{"num_hidden_layers": 9, "hidden_size": 192, "n_experts": 32, "experts_per_token": 1, "d_expert": 224, "d_shared_expert": 0, "hidden_act": "reglu", "moe_layers": [0, 2, 4, 6, 8], "router_score": "softmax", "normalize_top_k": false, "routed_scale": 5.66, "balance_loss": 0.00254, "balance_bias": false, "init_std_router": 0.0138, "lr_router": 0.000761, "vocab_size": 32768, "norm": "rmsnorm", "norm_eps": 1e-05, "tie_word_embeddings": false, "optimizer": "soap_variant", "learning_rate": 0.0041, "beta1": 0.95, "beta2": 0.95, "max_grad_norm": 0.5, "batch_tokens": 32768, "max_seq_len": 256, "train_tokens": 268000000, "max_steps": 8179, "dataset": "wikipedia_en"}
Below are experts of layer 6 (counted from 0) of a mixture-of-experts language model. Rows are named gate (a neuron's input weights, with its number), up (a neuron's input weights, with its number) and show model dimensions 96-191. Each number is 128 + 32 x the weight over its row's rms, rounded and kept within 0 to 255. Numbers have three digits each.
Before each expert's rows: "mostly gets" lists some tokens that are sent to it at least half of the time. This comes from a sample of Wikipedia text that the model never trained on.

# expert 12
mostly gets: "An ", "The ", "the ", "His ", "Its ", "his "
gate10:202152111164113108132106119115175112080063123132041122163143125104122153098095100158168123142111075179167129106164175087131123110103093135058146154148133086136132100108080167116095131104131162196157170179111119146139154132155074075133154182159142198106168112120168138112084123127142101186
up10:117050153103140182104167104136133112153159181139157163109112168191164143163145180137049101107151160064123149190176156126187185119114143118184105115107137147067095136158172096102134136167123141079096174142106130144146105158115137099138139106139174154147123151173147087114103147098144208132
gate11:131152153169080113084178125169158098139205169130114193130104122050108133149120131111179104067108152142127145156098063094114080116130124148089117154065136088106117098132126176154147105130044137126109095052136132152110163143088122115161153088107093127153148119155146187110161089117146149116
up11:120139112120125167112154127141155098173145175158147164165126131076110142138090119092149158080081145140105221194087042100128108145079100122138123130130150122130112087114094108157089103152102134110107140079136156097122176069095128141175156124110145137123131158133140120074122063161159141063
gate12:111128115110176161122155138087135134148106092118145102101110115130060109141166137134073077111144181136131077080212120106098180124117138153121046082107097210127150145199176153131141139127162120128145144121154126097096137092075051098154199159103130178105074098134148079098102099116145173191
up12:080109107107138128118104135148146117118159185180134170178179122110136093136113124063071181104123103156057123092173137126146113132119124096184115081108136125156107097122095161028140140120113083126138156125117123167145089133154142171139143149121107177163104179109069082145122163182124087195
gate13:100100165100141120114116133092112124145134131142098153143152146067138105129149135108098107073197139112149141156102093138050130142127122138097107113106104161133124151148114101051136149103104144126171204142131119124126056155135142130145084065123088162175163131115146149131090146159102105174
up13:107132161118183124141132103112113169076165194111149042090143119168093112143177105154081155112152101154044111115152144148125136197154122138087093110128119174135070121133079056115115068143141085156148130121178130146108146121131118103100144149188142123105092122152118078137148165110119134127
gate14:064165123124130139161144164070172112114089151180087136138111138050099131134185093145133134114102101113079174081128083132123155075159094078125165172091131115177150127127104118187077091136130131160165055132150151162158149175117138087155112148164095126143126110061118135122088128134124166113
up14:137141137090103115130099115137162095136154106170109145164173096138066145080147071139162126143134110150159111149229136094061135108148114131084148125089131115139160131143119128236154109163142157168150106179148119070149138143166133056124118099092090147159081158090127148100117109117058121093

# expert 5
mostly gets: "\". ", "\n\n", ".\" ", "'. ", "). ", ". "
gate5:140085161158146073097147130142138100105047144097149148123156114150162134127128103164070161110185159095214094150124182123191107150083160176108144132120085168124135140127153183128124120135141119101126149099112129128128119158104150150091131132153060166111092156153097187149106124226139128120
up5:085170123153099151142167128106117154179112163158158134047121139095111133121081147126095160126077109086012134119136093060078096170096093129074084151113130128181131092102110088163109156140130167152105121107151112140156106105155142123120144081162182123135122116064136154127129116102073169048
gate6:151090169151144131106157134083136177131142060170114126173063126119133109156114151070183153116204117218152169097150124061152097106115129169162137129116073115101115128141098144124094116164160091135144103145143178123151129126117158153118204157101099117062112134093109130182119156150158119151
up6:126135098125133145144114123133139071111130184125139137103162107141128115078150117196089137142077135034096089171124146208055164142118138103085117108144187157143154150134150128131187132097118179111137132108127065113086130165145088115105078098136148164192139133153118116104082110087103147122
gate7:141181148087112144172104132108129095107159138117084176124157082085112130190169138132172161077089133109167133119144193137143160135138139159123176150152157115174109157157140175154091142084140120167123082112177143134136187132168164066077095083111105146133120149159166174157117162150142108112
up7:174146051165160124128177079080072116135142136171153134128136129132078133134134096093109161100097133129105106120100130115168074103117114111185190041092197111091099143117157163066088135101162111179108116084165129089093118132105124126131150124135120094134173160158153119084075150142125156159
gate8:091097169150122090088104109209112137183113116123138112139103119085068104217156131114072165159096090120137112139197122147084156098176133115113111107140063085116064131182140094082139116138120088148059140154154199125139130093143202089135103115117132160104135086106143203103171092078093116101
up8:129151187155123069089106094176122137202136114126103111187173119104082142149128122109069140116098127112089131096209138160135185124176114111114127087157051118131091151185142069123096106154145115128074158118122162126147137102178146088134126138106136116101117129130133168104165137098127170121
gate9:186085119119170092142122156139118211116128136174148179123072102142162110143113165150115105110119101142192155102149106129129141189155129157155056124136092164111113099117145109181127151111152140154149092167126123121164151075163149129106112142101105147162175064062150160154126191138128084142
up9:124165154159102165121149073135120057144099179099135099123148153129114098146122094121062128149132119081069155188114126127158101103036124108135223171158183088131134116131137127085118112104110115086078185103108150127129090139100085142181155069152122124115101200132101130112110034118133159125

# expert 8
mostly gets: "was ", "been ", "became ", "also ", "has ", "being "
gate5:146163126172131125135123126036199059149158128155121229105125127084100167126138158160137116127150092151160122138111119107081079091075095169182135147154135133164113179114091106201113118120095174120145138110121145122119091102067155121160115136084123117111090168152096137151164139112152165085
up5:128120118113103124148175093151105195073154146095154112118144144116121119099108129156151158144107098138114055186163091104159123102099108177137118088062127138136117045181119124104147102132096120132158176115129144109109131081149154080105117150141140154131171140061184135140129142113077109105
gate6:173179132127103134144126193148131151087152070076144107126160110133092081152124155183107068109076056087145148151082184095168120128114112194136139136102112164154134171124118161182094167111113135146120178148102083126179145135100144185168078161129119133197141132142071095150136092154109159120
up6:117110146053091119171089103153137158143131131121163141140170136097125181124153161137145151169129104186059084160106120152084132114213125093169130145144112096125108155160074165116146137142119122141128082067120200087103126143110129078092154086117097047144058134142169170125162100110145131157
gate7:155128151126071098146212108177110104167084122139153095110149154117138125189133122121160107076141102098111120106095104137077181156126138125164175181141125086150099146146124112105113135190157140094198105109166116150101137054091096160110161090123164149120077154123109103150126108121087161152
up7:082125129083107173149158144178157130143078147130082086169094190110178094067140153129073112138088126109132097109138156096097083094111142127104073125147117166104121158125156091134114177122100165183117128148094149101131092228145123119120158188158105134087173142180179158121097124147171136114
gate8:102085083094071122075117154096159138103159152120084089128143113154081138125149105140121124071155145096170131134138119091136094110175111154125108125111141180153139115135096140154171132150173221150134149170155133152100166160168128145119137148137135136129172164081184121116112095122068173162
up8:137146178150093133150137155152118122133117154164136160123114117110194094096081140072169082205124142175091111090155146165080173161097162099162147095159119125051100145141124102117136111140110085167156107093088124148122082087069101140092146112148126124135108077136062145131186149152163146100
gate9:128080105159130155045060144131163146135108135146135115065090108132143127125106136109190080155167143100127155177167172167114140063115092103103084174143139124115096204174158150093082116082141123109148125071135171107164173109079131090170131086110080133194098107122126123086080114082130123109
up9:127098183136125147060156115147112187197181138104102103168127114098088090114094105141144103117104122115151136114093105081100116129152147076134164131168118104141169076139152090189169128131106093071158129150101094165074071152112097108092078176136191106142141132150104152095146126145120116173

# expert 26
mostly gets: "00 ", "25 ", "9 ", "8 ", "11 ", "7 "
gate8:078141149058171140136118124111175176122123154087148085150080083118139139147142115120140141107017171167088101135138110107163078109138201092123149139141163119074151142154109120134162109152095107159134083153099173157086160139112199113083166116122152167103138095078140149086135206155146149118
up8:103109134078159136134158104130125154116139133079164123146078111095057120147107142078183119162130185141070080143112170131145114122112198096109233106167121159134139047133125076138092121131098106151145068128123094142084088111139120120090133029130108133125125071143177123122133214063148189072
gate9:117138170130079100147130125113091109095111081151082126099068149122095082109154157160118109095158101078183103091111130178137122128110140130085063149125108103131083124140135092117149119153075163125147147129104149150103111171147082185154145109087064141146192126118109140153123140092141210078
up9:141158078089122152135115120128158129167114176127105109158180083192148111146098148114127119142130181187098138157124145098118161074155153132156191101081155138119145102153117112160095152054147090148102095112115061133170130091082134088185073131155142107138048131136150071133152145183159034160
gate10:140154154073157138134111125123077081128106094084123120168126138195066149090153092111156133079182119105073123057176125117133098156114137105101050118156122130136166108119177118086116162143081083101112049102147112191150128145161108156155074084101140142141161170156142191120133084110133194141
up10:157128179096193125114115093111116137176136135145040105121116142103084090170147109147134057135154183169098139132047152161138168153097155109104123137109128178038151087109198088103084164102102123152142127145198103164167116129142090068122124122113136090134169162153111145111108155079149133112
gate11:131131131090150092210113095077109132124107068127136109172117056123184126081152082158109109079132170127110126136146217153063155130131164099145101158175165107121121079123100112147117138133156150131134164111085139189133128100068103134137133101086136170109156169182102150137126086112163153147
up11:149134123137090163056155172176158108160121152141082140110129152147053184186123179102142158192130080152123151113122052101185124133104127145104112104077072146165098151136137143121150166153100161119131117143188132054129157143155139135159134140174089064148156159093140114118158174135094088148
gate12:133120136153133118190143089137123105120147110081130162129156141108156161187136149186110122129177118162162133126129104078112122124146134098096098110122141115156114131110146102154155154151090113106160104151163119075156128132146059171134138115075126083099089144189117124133129155110050080089
up12:102121097146148141129138107134113111131156128103110215106108099149148199094144161151157115110180128159101088113114156093181148091136102136121103114094121110121127110141166076121184121141041125117135135141135156087191127115156047174125160134133173141135096090130125108092145172160147111138

# expert 31
mostly gets: "In ", "during ", "During ", "in ", "throughout ", "across "
gate5:082100144098135103103164107102115102134118133151161110151076143141157099123140137151182155119134041160139172107117196133139175112108107174139094122066133136131111134082159181169104154062056169171117136119118153159167136136095102087146099110134137169093147146118150107095152175115129153127
up5:151158128103145123113185138085071110086117107129115147158149122057044153107074094083145097115103110127135140110150122084153163102101094153107133111049127120077107124132144107176164115159067139127156175168150111128157105156121122117124084117122178150157149051112186136138135183123138072096
gate6:084164076125092164114121143096162137046128072087168118123095170097104186078098105184144108077162130137140130138176105078150132117186107159150115122046048189107180076153139105156118090151078091157134127199091120160077131108136105127143163159160154142143165137111177138147073160112141113112
up6:089157078120053153132139138108123134065159074088128145109129185122123172086097103139167122073151137150136131105153109076142125134178112126148140105078052206090151085137132115110114053147072099152131157200104102158089169087144088161167159154147169161156167140096148134155079138128126126121
gate7:098149145124092132114162170155115038104090111152119144159085204179145181107148169153113089106106130092115104149111137123176125148094112117154156147143124148152097179094120122141124162134156204094111166147124103129125152163119144139125165149133142171167155119135091161132073052115097143115
up7:161171091149116108136165168166107083078100065122139113110179147131061145139190163099133121084110126125142102169093104142147108212085111099196101136173126121149098185177191124166144189092102162112172136152060148130101112185125172182131169135121128145138128107064116146103109068121128147129
gate8:097098102134138107121116201061141113128078153192111065116087049148167128138141103106133119153128148176177160155129133178148182142101148146205142148107142111137112137118151140130104111193060133119118126115108196092166099134100128134093078161126138102111124150090201067182141145110125153092
up8:189106047094127124145141115138147128124183130103113167115188147080179140160104181092119156147127137115095113128112136103096148161164056132092123139182135139141106108100124079097099106137158120169077108115154111104099162109102123070186066134166106114146162148170106147118172147162093119160
gate9:093096148095148104097113127125119126102155060165114094160149091128128092101162051141163102208101158126121165108167201057178207091196093082113152140128138141097126198119109083100050115126137123087129107123103146114086135107170142186124191130147146157136136157108120150125157180103075092119
up9:148109195085153089119132143158105126160150184133096120083160163097103076086112186106127138170137131107103094070101142116136078101159109184158138145135113126174182131157122076191106186107097121161158091060160104183144132062113140120127074156135145132147125122166096134139126136116102102187

# expert 20
mostly gets: "took ", "joined ", "gave ", "after ", "wrote ", "provide "
gate5:144072144094124093128147142125113113172105112126150164119181195177125173165133140162073127156163149131153149167105149154164181141117115098166126170120060096091109107094149115120122138139127127128179093131135109135132114098082097138116128131149082164136151155164122143137059154133137086076
up5:136112144143104123150084109098164116138109132131133094134157167184118149167175138154099139120138073134109095106087121189096170117128099075157116108129117078151157109126102126105183139130120151133205175106148099097124136092121162096140107122171116137172088180212112109109099140158120127087
gate6:115064184116122128142143113116179138126154124179110104129134184163096098143099137160121137129180112105143109127105137089175192129161132014151126132100157131065123197124083118169156136079152149105170158126155142124111075143159111088126141151116174199107135125166154124150148119106116109169
up6:136190130100138122149116144218123111124107090147136146103126138185151166086113170140152177091130165083106165088124128135066146195112124136134088105094159092115109024147151134147112122095068079129093129142091090147160085188184076151137165127079125142131143115175098140091116071114113136162
gate7:128113071096132065121121083159093097137089178189170118106147151132145150164099131166184139151136119165126185107147152151181107131171184127094075166166129201147124119118126167100138067158093116138079122071069106145134146097125169132135131165139119122175130097090132131138085097132081127117
up7:118164126112178077137089109083066125107108171085158119091179186104137072150176123144139117166115081122134148134103079166160182121112157140137104173184129126109081110144113192110127145067175143141155146085130125122159103101171129088146103073135157124185056151099114136125121132099114133141
gate8:147134140114119184166125117060136202150131184141111140174122114089136160098094126165050104113143118160100165138122139094164149186059148173153193186126083152069162143094106128143106156069168165085131092102068163156097215198158100142102146114117131142055167187111140231117143177139104174113
up8:101131172103131152159109132113139202129101130090061123170143032103102176151088132149098107141115099142170103083124184111132148150057147166104146193169109153173186113136124151171111083114186126133122119116116091093074125115087054141146139123137147128060107083108148111143217152117202155114
gate9:164118108175092155131105054121070107136085161063080112121162138107113121111143138063099174149096131131144096026129145140130104192193169094078054171111117155144119145114138159131152137186090108124170124108155121135103118155132144117170064127096120125135146129149165125144107129143141108159
up9:166145145189082162132152094114061139162117151090119120144139112126117124106100104078086153155092152131136101058124150126125112163158172120058053170116128137132146171126143135132172123155078110100152153116163097138097108132110124102187102126106132138132178120173134115187115143157141119163

# expert 28
mostly gets: "members ", "students ", "services ", "events ", "films ", "parts "
gate9:122148137137099122156135169106145125104142166136132147132111075171167152122119129147144123093099141097174132144137089124189123106084119076109127059176114160071098118149135115160122096137128142127115087146100161156135227135133113127116139196121143104131162118132204079141161130159152136087
up9:133098108198129126107164124126072096143120135160097091143176202134138130119157140117113149164117113155141080146138230130186134113079148132161135118061174164113162177070152088065086183123108095127103137157106158131141109108130072119149093091134064133140134139186153156143102097095079135096
gate10:174165174169083162167108127177086137141052128109098127097137091098140157171129167151113124145125162144148079151175112122136115130196129094160121116183101115115102100183066113133117107110116116220124107169101137133084149100133158084105115131130110096103174143163143148164085135132068116101
up10:171153171110135124074112135105155095135114158125098141079127167110145074095073115121125109109118141098188189118175051128160096100131156120108123123096103082115136136109148116111105123178094127107069066099125145118077111144131145160108147191116079162133164111103143144168125106138136140139
gate11:103112135120124169156072163152154083118072067148148110149117164127125101130114150117117134128104129108193082150186078162162148152135115138091104085167123159155127104134113092109107104116157155051146097174101139131056099080131181114110156162158123100118133091068080125128106152159108096139
up11:174105131171112132144096115151152171185128123130154113111164139125095096145098119132157147157131133168145071134139091041106119067103144093127146121047166127119095076170100084182178164092195142104120150183166152143144150113087136128121099068097137125125132130129143167119139160137113168138
gate12:096098087157146093154106125101093116092181119116158104092129100112124082147160192124118156158093170164182090174088096067105114063155092187159118103104152172065164109036147059125161106141096102122134134152147180139138126122112140132131128121136158132119119153145194158150071192170142132115
up12:208124120106153143136067144116130074118171091107159146121122126130137142138076188108168164142087190115097140105169151130161148091159110085176123104166145213124135133104143107173144136131099120111162141145112119138117122159096119113206160046118116213091092180145176111090156191135109125170
gate13:059105100155104172123133109148099092143116141146160105128169098133097105143099174117014191146127134084148142143115096197133099106093171141170134155153065135186106139120078131117119107093131180134095106159184127112182068144120155123172145161127136163109133154175172110110124152132110142189
up13:125094151190152148136117139119091146145112087129108114125104163107130118077090124109124107186082146095132124145148133161156118169109129083189145132136112110137139142107151048099091135108081121140181172114181118126107118173149146138108153111136100198159175192197117106130165148121116123080

# expert 19
mostly gets: "\n", "MF ", "DF ", "\n    ", "\n  ", "GK "
gate12:127152198091134165133107044117063083143096091096119150155121145094145107144116114127086111119145147115118099114128094154154158130145149155068099095108142154122145112116077090127190110165121082160124146151141080188098152136097135162134123127162128096138106100203126150169129134186169147124
up12:160114095090085178172112113172131145126144184114140123149154115120112080108156172165164146100068073155115154142110092117099128088153103152060148192116119098122125072053110181115130100117168147124136097152135134132149160132154126140098171173127144208136141129089098135085080106112061145218
gate13:153108113139170123164105164119120154116148178125109103116125105127147140166177166188133102123133171201140110120155186097122167083133151178091172066125065097107126088148117108139114152137126190131112122178178070154129171116152147107089115100144125173139147132172114117142089145116145181174
up13:183125128140137101158090149196151131111158150134148115165186115148134161091164153090080112134129121127173085144190124153137095076153064103118127077098170175133107157119155155177082059128115120140108134115202161062155128122105130137099104100108115101104070165140149140165188122131101094131
gate14:092117128108072132146126184115102169084071133116114104113109139115156102140160143118209165138193162063151179154201138145157148154101151134170184117096130091176120153181181108123171128133123129158162126175105115187115116090062133107125106188123173161064138082160099128158090149107151168095
up14:111102091110120136192101182122140124122097085078124133108086150089174088119147166086111165188171159092121137105143115174127169134133111150119173130123107102119143143185172101073153151095107092154159084148166104175143114086064153160121099164089185157104119104168107163160145172162097121085
gate15:084114150153153132119123143143075110117163141128153158154100139151049164128157117127131127176161084108152143163167140156124082132132152148153152129163156113183135111125110091125116116146115185162126133219130177131101141100136113131131149164058135155162086069111165090150097110134104101085
up15:163150100109100129135108096110195126123092094147114104089180100104199058156088151146127135126130183113103139092109114107090146114110093099115095139066098120091084143127133131137160145121126070082143130033121092121129131144127126102126094100176126087107134177138094171121171161101149147122
gate16:091074163109111088160043160139100064127153121110082112126147112094126144104126119089147124084143064056135129085108080166171088113122086095120130147065159172084105134148066192117151168139162153173162175093112180082116094166099126098151176155118140138118109134090133104052179161131114121136
up16:041092166084101106181093133137093081122165113137087101143148141074085153077115129112153092071121077068108080054091122169161112121163103114109166136065135156104090145111088206168165159161150138163173165094115188059153102167091139116131157130153128113157106143092149107089178164174113128122

# expert 17
mostly gets: "We ", "You ", "Your ", "Me ", "Is ", "you "
gate8:148112130134091066118117050137140130119095122087111097153125140132117076163188140210108122126094117186161068194145123115118118167105160135142078082071078102102108057115127184121096056192150141102133136092104178162111132088174154105105157147153082152096115102107113168126083149182161100075
up8:129122112122142105145110107168049131148156101042084123148101129067057184111157078180119164172065131144093127207162085126113158089165138132146126142152118221164098101087168132144142089125094136074104129094143156154116135061113120129161143133135129160124073124150126150109094125134174158111
gate9:134147129157130118133185155151180106153145078142140092175110144062185125071157124112133083139170153167122129137153132169183087125106139108157125142146139199166073029173169089079096139063139177199147095100110092182089114178163056141134141165156131104105117089110160091114070147075178144113
up9:125122142101141123116169200099166112080108139137123094154115120129150154141123136118122163198185124121171145181160099133120124127118141145152141172137111165139065100133135079110132163142155156164212100075126138109102063112163114106154150182140133144042180122128135065145060154095130197123
gate10:104146106094146137157172126070086178127140122083116163107120162193104069177108199149102117167136139177150169153114104096198091083096124095125110144149174143164128148149107146099098187061089105149177082175139145085171142130178125126111153135096150119053123147135095133158130123110135132179
up10:087098136080168170118112082094064093146098092193090100162097090109138100130162186121133108088161132153073169089115092162160100082147087098092184137180161151156125067195160121141154084088090154161120119135114131117113113132114137151102136150218119118121157157104042104155115098132141096129
gate11:119185124118110113113161166126083172189142071108079092138066152139151124138182155074145094161145153110104107114145147020141095143175083128149116121159105150117145200170130083140150141055132128078169179114051157148101130141160115112076076138171118175128123123143117105149096122072078142121
up11:121167112122097132150066118118107120125141106109138083138145161135075116174231120056154131185112142084111141116078134077126129100075091131091109143113145114124165139125158192123159109058088129159155142153059170153085127058148183080096095148132128168152180138157163148111056070092096163133
gate12:159161159073128127151118153100131090122074134111112147139133063108123109077160138128101127113116066187103103079144144077088156059092113123141176106147150060110111101149169191096106175123089149153161117161107152155131106110141126128129101131149125078115113115143093157092119175177175095130
up12:128186161084090162161086138151102121079069104105080128145133098181132146072165140066146126117155068135121125093183133065130161097108093084132187125098156075146158132129165194122094134115092139144179102148089152148081114161171172116107096170119130111134120065131131165139122186163121126131

# expert 22
mostly gets: "same ", "several ", "different ", "many ", "various ", "other "
gate5:089171168101099127079137165124131132118090137040156056079130133140132114113198128113139135124144108144118113104121082064163169138160097129139189116160145143138174074080167142104212102127072145094168193140112190163125133096127069089126146150135128151141108118101135108121079167146126092133
up5:162103110167092106176113155184083182161158080163116161142121138122168136122043146101170098144094177129158085190053121149133151112115128127143074093119180103104125159090078136112102138088134140141124129141153114090081117136111171133126119127165109099151126145129118139149174115154150161133
gate6:148088134124118091083169121141118160140104110165169141103129122117127078125133063132152099084096152099104103155129100180077093119093133151078163126106175144101194125083105193110113084161118123112133148107097109110158065132111146083095177164123091103179106093151185113145096141095150166109
up6:150086177157192150129160117123210155189111141184137176080122128153118075108179092141118087100126175102071165166077154135095114097099110147141206152074107129110117206071107158202129114082104150138081163093138133097119102115132103130119145114107063087112069140154157179134130123139158100074
gate7:105086111149076069117144098130101099141127121177161135124093142129109157162084111141157138177179126144111071117144179149148121079086164092134132104090133166124127166134094085063147103114149079127135083179133117135125116114110132123152171075151191113150172093108051169161136133094160100115
up7:088113110144093074109130127157069117132104144165154126136163164131123112111079120133152152178124111129162119098130167181134095092071167080131151115107105117149145207117128089066141106138170144152154109115178122128086120141097113153129178103126172107136148047108091145132205116081135120053
gate8:159098137158088151090034144151124149140126149145148154150138130092134077161142166158085165110120183111161115169148161105179114145201111124101142143164106147177147125141152078173123134174144115122144122074051094124143142140074165134131221119146046108068128123098172104173186081142097170095
up8:145137144142206142148188098103118122145112111079133117109134098116125125108142106147162147133128123118087183133172125094104193066164202109088167172043168167088118097086130142087148127121161077118154173089085142114098119055209138067181063099119174133128112198089113169111100107111138085141
gate9:131193078112105073186138050175128122163113108146124117188157181154132153147109131137076135098140147113069088121060151138156109171102095089138116100080123138151127106121148068077095158143105110097099103133073099098074127110173143156089167191123094138121114139143143074132138107131203058098
up9:147190066159092148162104079199111101151158130148167079140146141133140149115107117115165099116167111073099113088139151168150094138116118114186169161110163097152101128084088107054122083172111142118156139165109115177093137127163129116101181209087122195115157128086100083125164088125160128138

# expert 15
mostly gets: "—; ", "−", "±% ", "–; ", "-; ", "±"
gate8:141130121071071086139116144143110212206116140131097117084118145105131180093056130155107124110158128143076168156148113181076107148093127168104111095125171090108116140113176105166073089101173156156127111143138164095151154123161153072117153094102165187201125134102136093155107139112120082105
up8:145104058073112084095125094143144178168084106117118154076157146097138135098077184138131096084143116135076165153132108130098079139169108131102108105121170107070161128120140112150103129105120122114140077121154214177108111080177168113123141132127099188110151168096131124118188083096146053175
gate9:137122082096179121092113094134134122209101132157073120108143128186130136113159126121146170123138101096087073117182056130104088176125165075094127117108108109169105130102138107138069181078098057133144103126135140120143124111087120127143097152089090080151184096083147135156154133105147155090
up9:099105185172082118169134178103149141118144162084181167163102131079110108140129123112093071140138154163172179148076194106161131114098097181175117118133151159137144099106092130151204050142189186102084151154124141144126174132166157128130155119138234113126095164148146141162093136070128111140
gate10:144119150117148125156086163139063085088136111131081150076124159099140095115112111093102049078134104132100100098140065108181063090085113116161123164134132144151155093125168090129141070120120085111129111131166089121180134081120143099053154118101126109133114087155078177114133138105126160157
up10:129180110095168134170096113135101121083157173096127094141143071113162153163199126116150117084154133138086108149182102160132103109158174134123116107130112116115131171082162091081115078146102109170166172059123150095148126160175102135121170173130116099159122138175134154113135151162147142135
gate11:088177178096161113130097093136135119170130114117108089137109136049135086102129169114147160140130117140109147100119090134139135079151137130138135110096144178134134170145122212174150088110091127081073145084175089154161119158163172162103045102124169136133129107143128170152154093097132111153
up11:148070120091134147105124139141107160090114202133197152132096102188130157152175126136120195141100110103168152118126135144089169127148129135111135129198107127183133118093127127096210127149119139175130131161093145075080125139147130127171157095148041118109127177139107069155098112083154121160
gate12:119121062159105133089144158123106147111144121075090147100175145052146153085135145114155129141134043125082092154097147100151107176126119129165145124059140110167081100140150100128104157179160176089087099146144054089207163117174153118147067090192178091127124134142138141052110151197101126115
up12:109085098160129093127102136164112189116157070117056179095164142109116148083095160115154124176127091157149119194144119116145134167160130102152145097062130129152111118131115104133128171206150110160087122232177082081085159142145111145128092122185129070149169120141171130147094100197118117101

# expert 6
mostly gets: "Alexander ", "ne ", "ata ", "ja ", "José ", "ini "
gate7:169095125118148152136095145096152155102136132165148163200148117152126141105168075115135165129120217116149126115101149115118099115131101128076135087137096100086138132147167141099086097122177128122137150090122116165119125064128121088126151092134144099163113204079184203146129107068140181117
up7:114137133112086117157164128157123114110138089163077083116095172200047166117126121124177045129127149143157149151079180081094156140135156147178146115140140112119140114087095071126130131127183142134162147138153145126129096142166072116078126143075127088119140162154156126146127088096166121134
gate8:150162116093129048143169131087071134136085120134104152131101143120218124155114144166141205135175099119119140152198131129123138103117081139149122102142119193115109134137127179111191149131130158099141148131171167074098168131125103078162135125071040166166075110067099153102061124128132140110
up8:099151128146122153144171106109090093201115166156184151131187062081147185132172119126141160113144082126145187157124052157140146113162198120172130119185112167122166101082088120142144077150123147131122096181108176170114135165147165117132096101089138116154103131114161135142099138188192120165
gate9:152100154145102185111114117118120091160124127158104157075124145125186129089157124071097132130134110091071103107119112157140121139144126110160136136119095116093161103165105167163128110184147138141083081139137179130177094114229148121142070156065049123133133113132095147074095153122117087137
up9:084136141088109175131131118156156083116113105129134089124129060071123085118124100175147112130096174157155176153130117121122137087064137146088078076087124145162081167110101176112085135138108100164115109115131139136101131131090122142146137143193100124145085164167111055185095241120115092147
gate10:101045069198118109139148145088155155123116131167131153133186101192099162170107149169140073121126148111182096119127111105126113151112072080097119148085114152164181065092139181061134051145141113139101221073141171163122127064077165081126176160197161162171124133116136111168079155157104141150
up10:189138164029103123168118136176095096115096153126123109138135180117167096116145105117180162152128066137110179139122102140118147055142110123156164074158117051117085146177121113128159151128145145151128061115144129051112123175120085160149101086081142107065119119119140183083147096098082154130
gate11:177147126139159140094112101119078166139060167131143166153165197106123088095207142166167154157134132101155140190076065126109118145115187200132130170083168110159118129134188128120192159153097128146132154149143139207124145126130174129128143108128082145126104158184169147117119118115141099099
up11:170155075083155113103112125087126164191089151124163167145167131143095081110172059165152137140143149133152157128088104109130156112094205148134130173145144095156113148115177151103182149143111141170107168150180112162099147152146180136147161094128126146136098118122146121117165118091171129104